python train.py --n_layer=12 --d_model=448 --n_experts=12 --experts_per_token=1 --d_expert=896 --d_shared_expert=0 --activation="polyrelu" --moe_layers=[1, 2, 3, 4, 5, 6, 7, 8, 9, 10, 11] --router_score="softmax" --normalize_top_k=false --routed_scale=3.46 --balance_loss=0.00479 --balance_bias=false --router_z_loss=0.001 --router_noise=0.05 --init_std_router=0.0189 --lr_router=0.000556 --vocab_size=8192 --norm="rmsnorm" --norm_eps=1e-06 --tie_embeddings=false --optimizer="soap_variant" --lr=0.00306 --beta1=0.95 --beta2=0.99 --batch_tokens=131072 --seq_len=512 --train_tokens=532400000 --steps=4062 --dataset="wikipedia_en"
Below are experts of layer 8 (counted from 0) of a mixture-of-experts language model. Rows are named up (a neuron's input weights, with its number), down (a neuron's output weights, with its number) and show model dimensions 112-167. Each number is 128 + 32 x the weight over its row's rms, rounded and kept within 0 to 255.
Before each expert's rows: "comes before" lists some tokens at least twice as common just after its tokens as in all text. This comes from a sample of Wikipedia text that the model never trained on. Tokens count by the router's weight.

# expert 7
comes before: "1", "9", "2", "3", "0", "4"
up0 [152 113 123 134 141 136 130 175 171 182  77 138  97 145 113 129 125 111 126  92 134  39  73 107  93 170 101 128 145 177 177 136 128 144 134 139 116  18 110 157  80 112 124 102 147 113 176 108 200 107  56 124 127 132 131  72]
down0 [101 102  50 135 139 159 178 164 151 131 117 145  88 119  79 177 142 146 104 189 104 117 126 165  77 124 155 132 120 140 137  81 169  79 136  96 114 108 143  88  90 128 122 119 157 117 122  85  96 177 119 149 130 143 102  98]

# expert 8
comes before: " of", ",", " in", " and", " for", " at"
up0 [128 171 111 146 131 131  98 130 137 143 104 102  87  92 193  87 171 152  96 151 118 108 163  78 130 169 145 116 115 113  73 144 148 113  96 169 125 223 172 133 107 135 164  98 125 185 127 155 184  73 188 173  92 117 105 185]
down0 [154 134  75 176 147 162 129 116 136 110 124 106  83 176 142 140 163 114 134 149  80 128 180 145  60 168 154 104 172  97 114 185 108 113  86 172 147 117 172 109 130 116 121 119  96 165 177  94 146  98 142 130 145 139 133 141]

# expert 9
comes before: "-", "|", " of", "==", "===", "The"
up0 [102  88 166  84 143 157  70 170 198 147 122 130 121 127 117 120 158 127 150 130  94  97  79  97 149 160 122 127 134 117 166 115 128  69 112 106 117  55 221 110 100 140 129 122 130 108 152 192 131  95 159 114 132 126 135  95]
down0 [143 133 159 116 105 156 149 130 170 128 119  88 176  75  93 129 122  84 115 120  82 111 145 148 120 111 100 194 121 150 152 110 136  64 152 124 148  50 162  98 126 142 150 156 129 165  91 211 185 133 133  91 110 159 159 142]

# expert 3
comes before: "0", " |", "–", "5", ".", "8"
up0 [122 137 125 151 160 157 160 119 171  95 185 152 153 129 160 100 120  67 141 190 169 178 136 189 151 168  65 116 140 101  98 157  82 118 116 161 176 136  64 174 133 148 117 167 182 116 204 123 175 210 155  84 116 122 138 104]
down0 [133 103 165  94  86 152 125  90  85 129 110 122 110 113 160 107 100 139 139 136  83 102 185 139 117 138 104 113 144 194 158 152 150  97 132 161  89 150 126 107 119 132 113 124 153 122 157  95 145 148 175 122 150 118  92 118]

# expert 5
comes before: " the", " a", " his", " an", " their", " its"
up0 [ 97 209 155 163 218  95 163 140 150 117 131 146 112 136 182 197 159 151 144 145 153 126 150 182 159 135 145 152 140  73  79 158 130 135 177 168 105 124 134 100 115 115 149 152 122 166  81 108 132 150 110 138 143 130 145 118]
down0 [115 112 127  38  96 109 136 115 109 102 131 144 177  99  74 113 172 136 125 165 116 148 174 124 120 118 133  76 142 124 138 153 147 167 100 127 155  71  98  87 135  91 153 125 110 144 156 125 128 149  94 141  58 126 103 154]

# expert 0
comes before: "1", "2", "mo", "cor", "t", "al"
up0 [157 159  79 181 147 160 158  99 122  71 134 123 160 100  87 103  92  85 120  68 151 199 151 128 132 171 162  72 108 141  70 128  93 107 162 177 104 171 156 161 126  89 103  70 106 156 143 137 105 110 153 112 175 142 104 141]
down0 [114 131 139 137 118 165 150 124 117 110 151 108 158 160 123  84 103 143 177 146 179 144 118 157  97 156 146 147 102  92 140 114 103 140 151 126 113 128  82 128 122 137 150  77 112 204 154 105 136 135 168 104 128 117  62 160]